From a checkpoint of a small mixture-of-experts model trained on Wikipedia.
Size: 10 layers, width 128, vocabulary 5493, 14.4M parameters.
Experts: 96 experts in each of 5 layers, 4 picks a token, a softmax router.
Training: a variant of Adam for the experts, 568M tokens, 3839 steps.
Below are experts of layer 6 (counted from 0) of a mixture-of-experts language model. Rows are named gate (a neuron's input weights, with its number), up (a neuron's input weights, with its number) and show model dimensions 0-63. Each number is 500 + 50 x the weight over its row's rms, rounded and kept within 0 to 999. Numbers have three digits each.
Before each expert's rows: a language model's description of what the expert responds to. This comes from a sample of Wikipedia text that the model never trained on.

# expert 12
What it handles: Word-initial prefix pieces
gate0:549523393514451453457523552424495500569464549451556461427589549467494449467437465509403438546490506554461494418469547533444534449527559495538593572521457456572441562492474448610491468452450559
up0:524482508494469473501538457515538485544457508511566464459575576459498553471485379595419387518562514541445539424452534463522556469484528468567515565499469514522487515583520482537506403555555505
gate1:456537502522460514524469519396551384492425471511577490452544468453424495507490480555470468572537468519558533445504429478469547452440551436435531496481394475512445542495490485458416392550455455
up1:450510493463446529542496474493488454527468448569591442496435508473461580539374466464529513585513525447480524442511495459449480503549456489475553453418463521413516472513593572493437479466556412
gate2:479584521540585502530436507442436521645471450446473501479509527480496490475485512466404543491473499434576590518466469563440467401521463403521499475478524532492532579440525538521460515506530379
up2:442598511519546567459432443509501472581469500509520616460586488553554475478432536477409449552523483488497540514477487456542500469473557396595473481503509561400511607481565541482453465571474464
gate3:488527478555446482505493540504481513487507476541589421595404530437468531570426408525495486540536479468586408514439537416453582483509502454617439557451515473544487451469467491556383504457517499
up3:560566616462509497507552499524503601433533424541463565452473524461516544455485487446502436494473556520419531500491492490533442486439476609471488495549479479537620494476571467472613541566566474
gate4:464480528521502452443533526472488415608421567556533462510519500513470503536431388523442530455563544487536440525500467426577523436555426520516525451544461516501428575481488436517500463466521462
up4:498467525481517428438475558498445416536455560526561426549500500548448518485505361581459528510574501491494435534539460498548519450490446492487518433502479522460436499467517427514537506445472491
gate5:463500461565458453452478449461453512491551483490552459559575539600433542499532484508523434470618473557479491479429409575467460535413553523482504522519518499374448470513487470451603478498458534
up5:431496477559521502479444470555458483523466464464469434560497545560505568435455535476590432432594605505452522466481484557497439496438489536440548560556510528373451542508443498455566493511507553
gate6:493466487563453455482519471484469504425460427458417517539428406468510581411575541496489516455493541585539502527436488444471512430509389565565452575423481487457437506497557475482541414460467602
up6:538483600505477538507451466532556444503449563535489416570493543552563451523531512560516533451486434418488544569474564512491548552415557481457508387506389578501589521439436611516476501450559526

# expert 63
What it handles: Prepositions after verbs
gate0:471467570605484427444520462524517503491522563528539576530502499491479515474474564596461489532502523560536427538527563456453483441579462541534528637559459462512533428482453542505559505498410580
up0:453506585577480419505572496537564472468593445565455494553501445524502533477502513584583527565511462587434477520513550479575559627520373549566451560474499514446500429585531526539509508509497520
gate1:531510468498523605431531574413545456449444517476482438361540405522538508526526570555510588458434561546424438490492440516488539514471509487525550509425565502537546442535498464635521470472520424
up1:473464537503545426534450530464526484496518528532557502516472570474491521523519404463520497457516457448469519520506495496546459365496527495552477483462501484530499500457565513445412540437504552
gate2:627536467459564408508458451521534450546473549468505470485532431538506559498527433444507479545589555500495505434500496476458527564482512460449641451504516539405453534424411483557512475449544502
up2:366478539490453603468548560480467570433528453555471544492447579486503440536508559555479552452451414519511509523486449524503490426531490550537371549465461510544542511631517516519436496508463468
gate3:381424520510554413498540473562552516557443438589585555551487457435589481538490585515540457513521491496485470483484460443557508442570458567513467546455395514522497489467493545427509459520471548
up3:534542512563433502494419543473552431420596578484446472522504566505467566538463464520471494483460581542529381503485509577426562537444526497581545606511537470552518518545566449500553580504552526
gate4:469460510499450515519492442533540464480514484493478554549563510482424576402419363469519419459488523550504546526553474526472472437516652441617543478415517497562515612446546492477563487445442523
up4:548462550495540515516418557435494509441539485589503547516416557487549488535513509556549550458421524462491504513499569461485576529475483690428523545534491493590535384449495444561470571521476556
gate5:430565518453481465502440483516537535590609528495490555455495434497431508474474569563449538463626535487498438386487524461449507487567475531524564431542465502494491517613462531498499463526421511
up5:459522414495538412539448457539587564555593473526483534454516453485529565492437539560417511405544527521452473480583520457467514500595453503523591539562438470536567604581458539515526533576475548
gate6:433449488451530458506495598587485472597540486448530442461548527477449610433477449480501444437531555553540620530503526487407429495562490519513503480526498507413479500530525514509517555408567478
up6:378428476480510525494510487562586450544552451534518544581593589463441476483491467509486441429470518505499537487515553560398475478576460535585463493447460491441513621463532503451571544457467462

# expert 38
What it handles: Lead-sentence subject endings
gate0:494462517593568464541463506497546520498418538528485537506568548513540455572428467542476454596569558558622486463472501469514458485395455494486510436508495507429487580468574399432470453465514481
up0:462508528580544510532543570502497500500567466520497510488503494538515486557406429527550458569571454515510591418538601488509467493482486541531508460404535507477546490570582431457570530479496489
gate1:501460476515527504585464597528462551478495471518566465558462494506537396557485462534487471421477512453522388499420491412421481604615433511568472461441542533460411568552525477490581485462524484
up1:466524521494538489448512396464555499461451543412449563453594528505521623409500514523503505561518491514500560478560507594571504435464541460459489519548478454515592494437496521440430506554458541
gate2:383526497474535599405539506553446518433471360533512411622495535519484530484468547479469431417473543519474491593484502477520534482528563444427401463507606516485508545473469563519523583542499528
up2:506521461505463547446495562483544558506398432443574427509398469481453463498493492519410540477437484517550545611541512445449448533546412511525553543514417475624472469485524539591487641502502510
gate3:612500557516565592447496509467477469449522437440514479567435554550412441518552508469523561487467529443493585567550471593521556608525448441433553493466564430456557494488521517602485565561415461
up3:512456473523520422550511482439495499462506564527459513463573480466519605513527486451474441537496464496563443518499558527510521542500555441472455508418480512441475696568557432434531438534460441
gate4:536542504566546506549463455537578457531431609529508604502641514506562488402418455419570428464532453462542536474411513508549430509458504460505472499571514481378481555471516460531569459565548479
up4:521452485467535455418451501430465558485481405500518394452395501502452560601601505563478569554479569598435459512600493506480560490520478531500536478456438505625468457580497554391431572485422520
gate5:463551512549457491406537528449472467521472393564533428525490403583397344571454541506465532526474572449448527495491565535440592502546484433559497503518579436462508510513470434499497509517459535
up5:466477420470494417538565481462526540566593450473476479473485472398552641487417471517514508479510521604557480481524475493557433508519480484431478529495405508545467497569493580551527469564520438
gate6:518541550472504628495573513513414403555493480466489387453557491508533535500486574532500567432512516399474517492499526662425495402477458458592497414481535498462511504492561525545473512407525482
up6:534561473587398442458543482476447531434493504571484565582487360528444384549489515407523502529518419445478527387527565412512536489547488522601482535501492474518505512532462456460483435516489591

# expert 11
What it handles: Prepositions after nouns/verbs
gate0:458527475518492518517545527621401479474456479406488447459466580469560489554483545453574515530456456441460529545510510507475556429397543376455499479486477500506528529535373482615483586542529460
up0:599437437486482504542470599578516534492432561461504428492465465441604514469505523543515484423520565541464548474452569400542535567554447464532525407489453512491594420497474463556521470506464483
gate1:460510444500555396439449594483486377480500548459541515527476487427490528496520495498472434442402466471552451509417566514410610399538534425533506446568522526435506475461467479600478378463517528
up1:594485582441417569567541458569490589456486496537477525442460512588506493477546491484493568561589512501500557444497406489589457568500487550468465523425461533496488522555506506461532640454454441
gate2:548520436546469440559509411437488432537586585438633412455542458524415571436462471509506494414496508547533533506510543459498478477505462559551538521560422503566494475564478544517494439464466437
up2:562534485556492479480497471376494429544576594425613474434524525540384530450450425559510501428482530510528494540518529520526458454484521520558517560587484456555414526555488511569594504509496438
gate3:588491520479589448605446481541533488554487517471599497477539432572538533441496423475508502519533524465487556498441437503502468461490493505494469504565454518481418515424563485409492478489581527
up3:469506476509409516420536519495400485438488459533370561499446592429451452535561536471480570541489443514548533479521470460519532535531512447472537458391475525473574456581443531584494511503415442
gate4:494499509528476480491540512481550529490518488548493501413567541439397641461466519493557548608443491601462451473503569541525421459479504550470566539509509417530492573559485542498569478511498616
up4:468535554482437453484378509625534447535478451551550510498505566508551477508501443526512549442486537434545525495477430471450501468591563508410550467551492504448518503534474513582375527544476462
gate5:416402481487526555590499545495432472416436519506526463541545531534512514496547443504526576496508539424590569545450485456434574492532497453456469536576452571511434518431527404498575499496458406
up5:613584461520481436472533450415562565536515499478540497497472444526446487526453507513427461470489432489432477460516561553536466531449511556547509493494553433469571435558465577470412491455521596
gate6:481420397501542558444508514535528501512560475418518547419426458580417558397464479578542446539489471530531533501536565525550443538514599427572588454489563488517546556581460495476503496522499540
up6:519601590503423439535489479466464559518446506545456465563573510429614467614521533433411548485538507505477489492440438412453507498501416554440419485512411505526430423462536517535487486462467448

# expert 18
What it handles: Commas and clause joiners
gate0:509520485543590575586524531428374448497380576495396477519506575459566539553522489460483475522519559486550513503516500543485475455551561468467527434439498497427443528549567382463527537478420492
up0:496490511505344386446510414465545534502640467568519475505503459541466557408513513589512587531454466487433483487502578500512518633550499503503486573476468502571506447466489508518549523513522495
gate1:538585513573546567519574602532484490508497650513452541482563539486521478548469513501494521455563451483476512489485479487490540545526390506493511453435549509430488425546470506457513552409406447
up1:476442496470439449481412434528588518518560384512584478476437442497482483427547432448517468510511572517543494494495538523520439432457575504513478510559453525561518534442497501555452447586538572
gate2:459480436466525511429565524561502557458455476562558488515459442530492641558516476478437457523511458479458497534526497486406502429520373524578535505538497471544502544378491622413420450574514443
up2:557478463534439490528571550449509538500588539447484539492528519536469462403481554464468486484443386553530495536474475546584573553518519509447492528467484536538481435531447482480587517454517519
gate3:455562608515528422520515484553558581511543545511517471407548438486497549523446479559416517509468514518517486406528632459492435421474543526510528422581411462469521553549478491546462475455479497
up3:527468449481479462499515542500480363576469433583464592542474515510414454468532527494510502499514472447520553503500401505518506466452440512493481566470535516455453457423548474461596601562510462
gate4:503532483488442596498484543553571467505544515485533405549554434536485446472507435533546437498472332476458504458501527507507524572476429525527476450528538494438615569470434490535475469455537429
up4:509471518527496437457504442447421567494430452502492594419413569499492551579543556443460546469524569480569484529457396492418479381498534493536543556511476517598422474508491516424488530567463556
gate5:497450447495508508564494587469524574441482529526492537500536545491459514483453532534560470464498454447495421481495491493537492557474544431462501473459392520602448414465521477429494475492575586
up5:468415403469429496440537558455549525406459485424523524576545526496504542478466510495485402502520459509470474461516398535593442499518557495498487401484404500560562453330513490450573484477560522
gate6:486555507499491539515497527553528461516574493449540416519523516546520501528438526489520495513408497517497440555470580470449519514463483485540441490602537474493505529476415552403449440500517537
up6:535499487567551389531537517500389543580464524515461604430470639532542505453546520411448523452443399518520538613503440514527520457519437465487491579464506490539498469508492478492480536507505568

# expert 10
What it handles: Scores and table numbers
gate1:487446466483542466387486453466573565483519493450525440449578413514508460489493547446399553485582484543556534485455458436482531506595434447497478475515537506539469412482496417425480418467521589
up1:548581437416552431409496454465555409501500470504518532484486458549455455497593552490514548539504476446516472428494459531576421510493564473539508452524483519525417515500456507498493507420444541
gate2:436466460561468457558493545493464479484518446452497444532403509469437553514468506480437515491500594499589518487440533479510555543590498514495609446422525587433487451550508452535475442460460503
up2:567579551410543524450558481515527537567498611558512584455598492533565422498496474545513479500518404446446478494544497513497458503416488502519483558514519419579509504463514565471528548545542501
gate3:479516504449475533441526425461449460493486452435437510443440470497484466500445492459443517490556453498563467427458504509562536454523501388500540343477506575457468467438509477515619538623545424
up3:570506549480500477454566477541514452426469495570486468529501527383486347488524531530507564398494449482448476558474433548564568575520541475531498558540533395424537523562459576550455496465465488
gate4:440527561458545453630445387479467517539553497531520567445524581525502405551530483476424514493448483544490465530524558535482454600393479485480472465461508492517560512490453507564430490457509421
up4:477604557475525488507550492418523465588651463484502495492473425556506519529507486533452518503510386467540463491484639517523470644459387524489494457500474522497485435521529538507475491450524448
gate5:497539462469469495440506508504522520503424473408390462462359480428534593504512591499383542455504523498476500481502519513556512506529419491463486470474450464477591521491488446490413463451618557
up5:487494534463461532559487497463354475545499580494559539506585555548482507500464505397547477511518555462531484513517579473443438449340578516492439482490533481498440510479444500514537632549387502
gate6:492453486437445440472574453568537493563455541417529466484561369431549527504400631488457459473601497516590510489451518486526423508589556534458466480504472508505558458503467535445513475579503506
up6:451431477499536394485489540444468505450500599484463521533488497452483473518443499352586525547552563600468530566581422514503527515512544577523495475504474462498461547559501525471518479538576440
gate7:452533537505456437483503498576430467500494446458402470493534502466510581518516435514647406503480518466508540447455547440541474472510467527496549415519469519477464550448590517548517507584517497
up7:429545571479563500495518433443536471488511472495559568447499502481539477548491552589575609520534450523503510592454451497435523427435502414496510548490461530489503515499415623595523485497548460

# expert 32
What it handles: Infobox and list field labels
gate0:559513569585542418467484459514446574552474497516406511551547498466446456507442512421389416443435463538537511460485469626512426502468482454505518516506492387473555509563492589509557514442471471
up0:507496443483456571529566482541445478521530553435529483441516545491436524579533530549534567549518540516493523628584538392469539517520581497511479459571529508485458434378503477554488498516435519
gate1:482518454503496500475568481491587572548524561560546556467509469447519559474502542461515567481532456546541375429501453577479469507515532392523519468538605536495450462474546582582513458543463513
up1:448443528461416566461535537541479411484481465462401528547530613583488435498512492503501462538496565500455583497519503499483488502457519553480483512483427432498546535436438424455553439485560438
gate2:447588483506587406471532483505419540524500423470459429533488460433510563466440550572486486519469527522496525506479405535487446476449560551458575514508458476541485557528442506508448591438544530
up2:488503493540474493548483468531610524591448493468590541501591594459477480538499541480481509402476589455469505576522532544499475551413542533496437506474503418515561526502515547420540426575528458
gate3:479582484494449556459518503476512554467486569485545507435470573438478478392493454521610452524412434580572490496475565510489513478394399483485616551464449523526531475544491524522549519467421478
up3:499453541531518481553455543475461493540515497507411483509508416556581479571559514457400527445462569502413502519563383485477466542578573549494458508499470467478471518461482601477470471556603523
gate4:529433441557464553479545493503529451476440506447532600398530525448545423468490539469484567517517408521500490492601443439583550394445485431519591518429510464423473578505586553520529520502494375
up4:546591511494405545512495453449542494507462617533457557478555521473491545495534602452509529622447511558595569452518501458461586480441530513571574450438545479490439510499572500546585588512553500
gate5:485522555451591538483460493508531507518484488482524531468541498483530571581518533475551593475553507517552576488466378473454419455421573513495453477497492546540577421451535472515508464569417512
up5:433477465569457458486508574490462481541507474551491468400517476392489499523515529466617542496585539594419475454433518440533570487493498458447593473482484540488541500460512487480426473425484532
gate6:489490476496485524528434546561437537490618600489469351557549473442490474533494501484503416496489484532430523507497525570479461492433523552472420409523510435455593550449547515458405490422540565
up6:497466540546398593507390444472533486468505483446494469530511496445503456525485470492573389566470489574507534414513527497491445518527572436506442427451484510472476550541506568412434421502488548

# expert 59
What it handles: Digits and word starts
gate0:507529523521499453461512541576514409426557530534526533466506504554440517533555515497532556445651420501473504515461627472568429500483569459546515553464397596440488547581505471490403465465466498
up0:476443452476488540494486432454474596572443485509490440516502469471558492501437498481497434550390594503507487497496368547428495513540449522477511440537582403559529467426514577512576489534564514
gate1:533564555471472458478462465445446570367552527557551547526479508394455539506539427471517604569514529447497504506444524562462550482404498495433518459584488483465560504471503544533500517601468451
up1:544513563491510439481560518462501536471477516553487481550586563464613425485501507421520476511490499458474481474470595476550494507500410440441455425549587510522491534465486584505524454572529532
gate2:478449570570482537521497494482555555508593556538501427424480467417524583599579462504520599508557516463516543536458538446542552456502498505507630458474387514586447462548472488472470437540551540
up2:456581478413499473484503538489505503442389553485601547562436479555491338434469524559483432488414535532465482456472463490452534468438512472437463579534464466464593518452540487500551584454548499
gate3:597564504485565487533454552487546549484528457469468488555575386494517597482523466514466523592438473441459551573450615492519546553528452528446489494540547532561427519575495473498508547522410497
up3:414433528533412513474534442508462475534495547557538460512429600482490420526465503501531478417578522545518466421548377495491455434464563479540552516486457456487620461422471539481520487479568528
gate4:541464501496358504522548601536514474553522537474573457529516478595500601570336485518497463447532462501510423426454530516471563599610504496500478584527508558575461514490607479503454499442441484
up4:547496483502416506525569581492486480519514508504567477571456491567496581569352468493490489436516485462527449407460535519462609615607501524508467564523465545599469511489623475513456527440488501
gate5:421428459474596595566493439513545435569424560444524536410439516509480481504515506507419520487504558416590545359446616520496541455459420463457436409566490572482425510582509549561529496495457411
up5:447451441433610604542503402500525430575415535464545539401473522492479501488513506523435506511527537405584541387482623531512540456466438473455439417536530569480460490556503565593498510511477416
gate6:511489562502639485467511431526526431479421526477457574534539541427538521395483539461520513456442469522555465464498572454625530504450557583433493420548524506542482508536523538479527464562578467
up6:601500474512460529526485469545496460469483555465533402492539513486370514509506457547456518457487555520492538455524477542436514478552486465588429422466524509548532523493603478527520506476480492

# expert 6
What it handles: Infobox field names
gate0:473482526551564515455502534456543447538426527381474546551459546513539474519474516534488472454480422425590461404591485510452506491525478445407485487511584527552561408443543528520484604520492495
up0:481438568472581535415490430488570481485450435470495439604519529511510446444529552543460507485492476480513516451495596423481528471555428447513491440436481644574474471462527470539452522555499510
gate1:519544621474562562479522496525467558574441560499455610470507586431458501491482496524491400534572502501439481512507466419499435549535562473464528524536512507420620582539420513525587500438557564
up1:427456464566617389488409591557481533494499464525570480535436500436507472452548530528359554483453541508522534605561498508489383510477573533520521442402456545526522469576495474477474462510494513
gate2:526501465479460460467418427459507575461456600565506528574485409403507533531500387523449493493431526438538555528493445537484616488456586475601429489461517571525615509469423535474552520434497554
up2:562434479490404406554367564530605530526622456450489477507578547434537492527464513513473539410467491516523399422500504433415476464525479466457477488503400505491500480505482601424403538642462444
gate3:538529477519534459525638528522542504511475436561481537495532497400493484477561485514453527514548470554525487468491524583479491524486507495541606493545442579522515531507441447503466603482433476
up3:490453482412452500478453518495414484556431490542564400565508530655517503537499591615493429466488478450476485540545468541504549529504552546533468551557584463514518545466591356474464516583513525
gate4:521411457558449533465562584474486455480455533575474468466525543551499574493459466566539492487480435480513464493483557552516538415608622501410490537521421539433485553543573437558385464552522390
up4:554563501441562367440436421543475515584482497455497529564431491420503457481519480491475557561512544579458503549510453535512536513503381466496522486476575469558464503472482515482494538421486487
gate5:511469403520517554511495464512535492488468475546537485479510534428522600501496462518424520519474522434508532541493517540576501506575433404524563593444489527525447527537352530527583512549432493
up5:515485422413443542559499612468519559535527549501510504548521548557412554539537509446514530588524557508454511490461446510510484488531510539433566530675485490502548519484502486536615455518489529
gate6:543485597539621512483447476444478544540446597582549548506504522502463562463423596512409559532514520543507557386595467538475505436417499416529478369435500550500529505489519452483570528577498523
up6:465450509423462398541534492507554538499506516449526461473573552506542483610487529491470450493513524477468357527457521571569452486609529455477434510492435409530458479502481612495382464509471532

# expert 44
What it handles: Adverb suffixes and list dashes
gate0:573515491509534533455544502522497550544493575583559475510500410418445528475545442464539601576515465558458441481506441457459448463465481520519542438480473484514508509434560497430449456489487497
up0:523501478509435497547483505503482493558535531473457502473485419499476485528500461451565532511614523520470523508495416565530505560467497516510448510588560483468498506445560549488529469543393354
gate1:391518408440514491472532484541463428549532492495551481458463455470478591514465414382455441506512485551460536590505428487493518525464481453500586533482467534405516358510450517601526555496497558
up1:530421511566465482509430539534471505504501507515531459428559479545519499485567429503535488514512542513465425469481501506481557454521473504538429414510543450503449506426547478486499520483457478
gate2:469506525529554557432511433492451442523543432463474408595483632534451569429515554473465466518440538527530445404460565534598507482588439528470529519483517528468527509515480431490517525565421507
up2:568465520480511588421549508456464507582446519633549577477583422430420414528485531520502558513510517500424521560495570443493588474505491425506506474432503450575517524471498512553489455454559447
gate3:441499481426479509520451418489574467502591607557485352441443485521579512495489531447466603514417470521496553475483600534503573554396575403473546486457445448529469443459411545505491503498530501
up3:555554486484545516518552472542518454414512537585467506429510485425504463539494532494497557524458465500545526469503523503516481500418519460464557486490429465490457404464490513491348439529541409
gate4:466559510582531404598548482462518535420517493539508536542534569529522579537481503558493530499528544511506499559519538487510462423438473541488558599420395503582419511530528420433408342534565534
up4:588432455519529481617495553531604477515482594544541498503563474545582501432481474576520526498498562466504546454493533516472450430524471507573593516509398553641551479398529543450479469596610461
gate5:465519519517459508466604453517569514472480459393490484545442511516512575405521525454447523529498464532416464476484486588530401473536443480478501467497408474408505516529449472488553502383504562
up5:448433563540438436586578447430458508538471461485504511530429548515518533512512501409511459531569541570478503479478502511575500521493463457538460478550421471430502528569571374525461494390486623
gate6:519489449576605418618500515473486594582493536550471487502505494476537439565414441439414502512539423515535468493494449490505496549478396530515550553601488484469575516472508584443519468578487511
up6:462514503468392564389519483506540429403476498469537513504495482495474535491587550587542529504469515522433555503539544489447580436457602508466428456341476512537469457498491478496505510380600520

# expert 30
What it handles: Sentence-opening words
gate0:551534441527437560469597472519366465442515426527456510574522469514507484613517498405467422468580476587573476549497517503572585487383584507629506414469558451547540560502569490510484507555472511
up0:546466451489537519400493489364461578529610476565517476544520413577507563614607477511469431515432541509492610550519434569438559476474543507492471538520560458402576492467501509474409487547454534
gate1:474519521478484452515394485466424483519530445523401478450517563411540502573501609441540492497480497550542534484422421521564470467464489476567531473462504515521500603499463500597511471405460423
up1:458517486491493454543426501485391440522505481513423495456505532453598527548459635381514447522485434558535512505443445527543411498420472503562579469472492488512511584479487443537502484437469419
gate2:464477445596518501583455479518571487558451459554556482464575540591555548457472582572508498497508489506543587527535525530629607525547526474455503471496530544425516553599494516462603558494445567
up2:629466491498541576469492498421458539457551467510511553461475500527552573492566503466516566523507514400498427480499485420437565483667554476458478514388498498487439411610432470493520530536576468
gate3:481536506515531573416470531438499469421588516537483483503517528514456409480512526444602584624535601532471510483489563514514497457551438534604511444428449464533563452441512531535467509526466377
up3:466558486508547578438493539451517479421552532520538483530495515538488387484531526417612574641513591535478523504490580509520492449516450533597494465418470451543564468438497522495477544525467408
gate4:453532480542553449389570460518412514461411421438427468465506582550607438462488556483486454496559513551534529496553550504503489542548470558504567421429527542522479541449600532468584480473551430
up4:498521533479506563570466510568582512527573507497518474472490419494455588561541408452516523504392493406477574481499491520529464502451540470545395596461541475489531483511372440516465533552460551
gate5:546425483525416389571565569471536430538490527567490503531544485565531529455491569536481493557518586494516567472430549528487416401514520493475555515561443540474517423523566506479505514491398549
up5:519545553487609522427441496564467551487505490403565551481386512474461490518545438456520449454473414482500448534542465495519599662527509501559494494468564453518485546477471449533503538533568491
gate6:421582504502481461498586479471456445644474537464462550447521413505539525581391468499512482471463528530477442511500556570528424521527485499529480423486418471484493426472544510466490348516458542
up6:447599519520503446517602484442494485629448541458455531464565432518578491518421486505475515503451498549491451522475569538510448512518479507546474434492389457487508429461537495465502397526425569

# expert 58
What it handles: Clause-joining commas, conjunctions
gate0:500486569599428504515420555561522538526486462513505532512486539505413531491515534520486502475552569450650507409491548479454482491496525527545466473497508514514397489555442564515514485497528539
up0:497537465389528476527584419414441453516469543511465473491497478479584462492515469460544570514504400484335479558459435526529523503523471479478528528510438526508581480450534448459480517541455485
gate1:587531461499536548498538603495531559502483519526521502494486614470508505601440521483526584505420366430513583578536469457483552438465392537453546575459545447592525477480498564449489512481548506
up1:528391487390477495430511528463611502555558481566627461424427533511421504514513566571538569506433480497466520505518516483443493535436529549514497426566509482583509468558427542457515587549598537
gate2:583572517539419369564570487468422486574472470510376489428503443510500430538458482448468541527468543499394516562494499534504453506484445448492495422545552444564495512585551496464535465528484415
up2:408438525492559472491440542462505442429465416564592451533527544436454519465558545476504508542526512471568498457472455579485477480513648528481444543447502543423477480541486442538499559454509506
gate3:496453474469442472613441529498486412492532488468603514497460552554504544510511527472488529506520582401390458530459495531509455508541571470464544400587461517526486479499469495463377484471483499
up3:528539517532573530389569494483518559487469514529432489481526416427456446511497465554536497459495387569593508472525484452465580478438443501541466622430533504502513517482491530560580494570546433
gate4:468516522459492505534509571595504467506459451466498464566510445490523506523489614486575447484549494406539505483473498480481513488457538539566453455646539503416462500525529576411536509459431567
up4:596399533518623466498563527509398531511460527535488527451466579512526479557509418547479554526410525524429477557462444527525528508477472443525536544523482488540572471380483460481434508486495455
gate5:488479462465555565468490571481539567532484418403563425426449511520388556537427550412417435452471492557491522509506520508502515517497490503529517479600611464528521540381427570477570521522565576
up5:487448481455491500522601484445517512512566395411542523449479481502411529450469559465438465546442517554462513517512475567530548533567557487494494466460538461533520488463509477542536576463520598
gate6:443481619517440391471471427501508464574538515435531584503584592482490531454550477492483525531600496489439535381538537506503455403402492568495457527496501493522430566521483516517512504463532488
up6:555523455435602579476436492501508532521482533648610385487547437430428488500484452528516523503359458490598475475477536474595471499500501495462518512512498524521644515442522561505496455576511524

# expert 37
What it handles: Auxiliaries after subjects
gate0:563549474520455526549479498526554478443486448398484450510586489450556597507575390469503585555409493554541545452603467514416470543535436494504513560536519528502527529470517543531521527456525454
up0:538474425464546483556476520486455433487495478531516475480493529400501630576545429528493528516461460534561456390525483526521449633433453498503492488586483569545458399529530469583413532391517458
gate1:483561473547548536461504463495413507415538523518518465583385515443558530409490548500520528609470515462601455421522502444450482467492529482540538481464499536518520555427476473529559601513404571
up1:578486478503567444481507522534439497503441509508504525460471494500477432498549472531399424459501531438525497519515525512518493536428482505494476554567517468565484558467486513555469492624548450
gate2:504430616448551537595474571558533472456491466452436488479429484429514549465511504519548509495499539510481551482493655562420594426438492528534521480480501537538464445472485449483553598573523505
up2:465436541531528533552494513533536460388503510497436476438501515481512418508528500481472457554466650555402536590421485497555486470501592436583481497570492526539472515468447549536543506520513456
gate3:493433493541471515510501471517522528411444476420476466526572598492498457512538518501567493445545568443475468573477507548527379460480540558532422489495537445656482516448487509452510509512479504
up3:436499494447500485494593558510493527562524514511499581458459451546448502477516465464440469495509531474440530569506505465469510542472449410523460374434500449463491501465577520515421452456509468
gate4:497595531444505565563545480555416438404392447517459533451535463500465547466512575460480509473542465576480506522496444595478583442424486451517535468406543449471573473513518443633556494502456455
up4:504514488412532483516532527512506331455456460531507551507454500475461462489499490506508498554580562545541594509502485548423534365598547488485474482522568506456498441469587454458620446566531446
gate5:566567548464563493446535439431448500450478552462433452561524502568533437466515571388450518439444538471512494511551479492537494406486477586440477460446554486552504508494512592430574554532580472
up5:596486563527559526471441558324448489400542569478499480516563502492526472463550497471512479511453547458489586589589508429496542512521471584448554555555521455501471543473429531535511585464545593
gate6:552567518433566527506459549468706508457515599542452429465439551590546479601390452515507486474480430517542422544485531520504510445509478537458553519541535455523403439472467481505569507452564513
up6:501490485510470444453500546576396518482450463475592531495546460344429526415574497469514550553514555449433521409519463462435506531516605488582461449464488539489520544491484498511388526591500432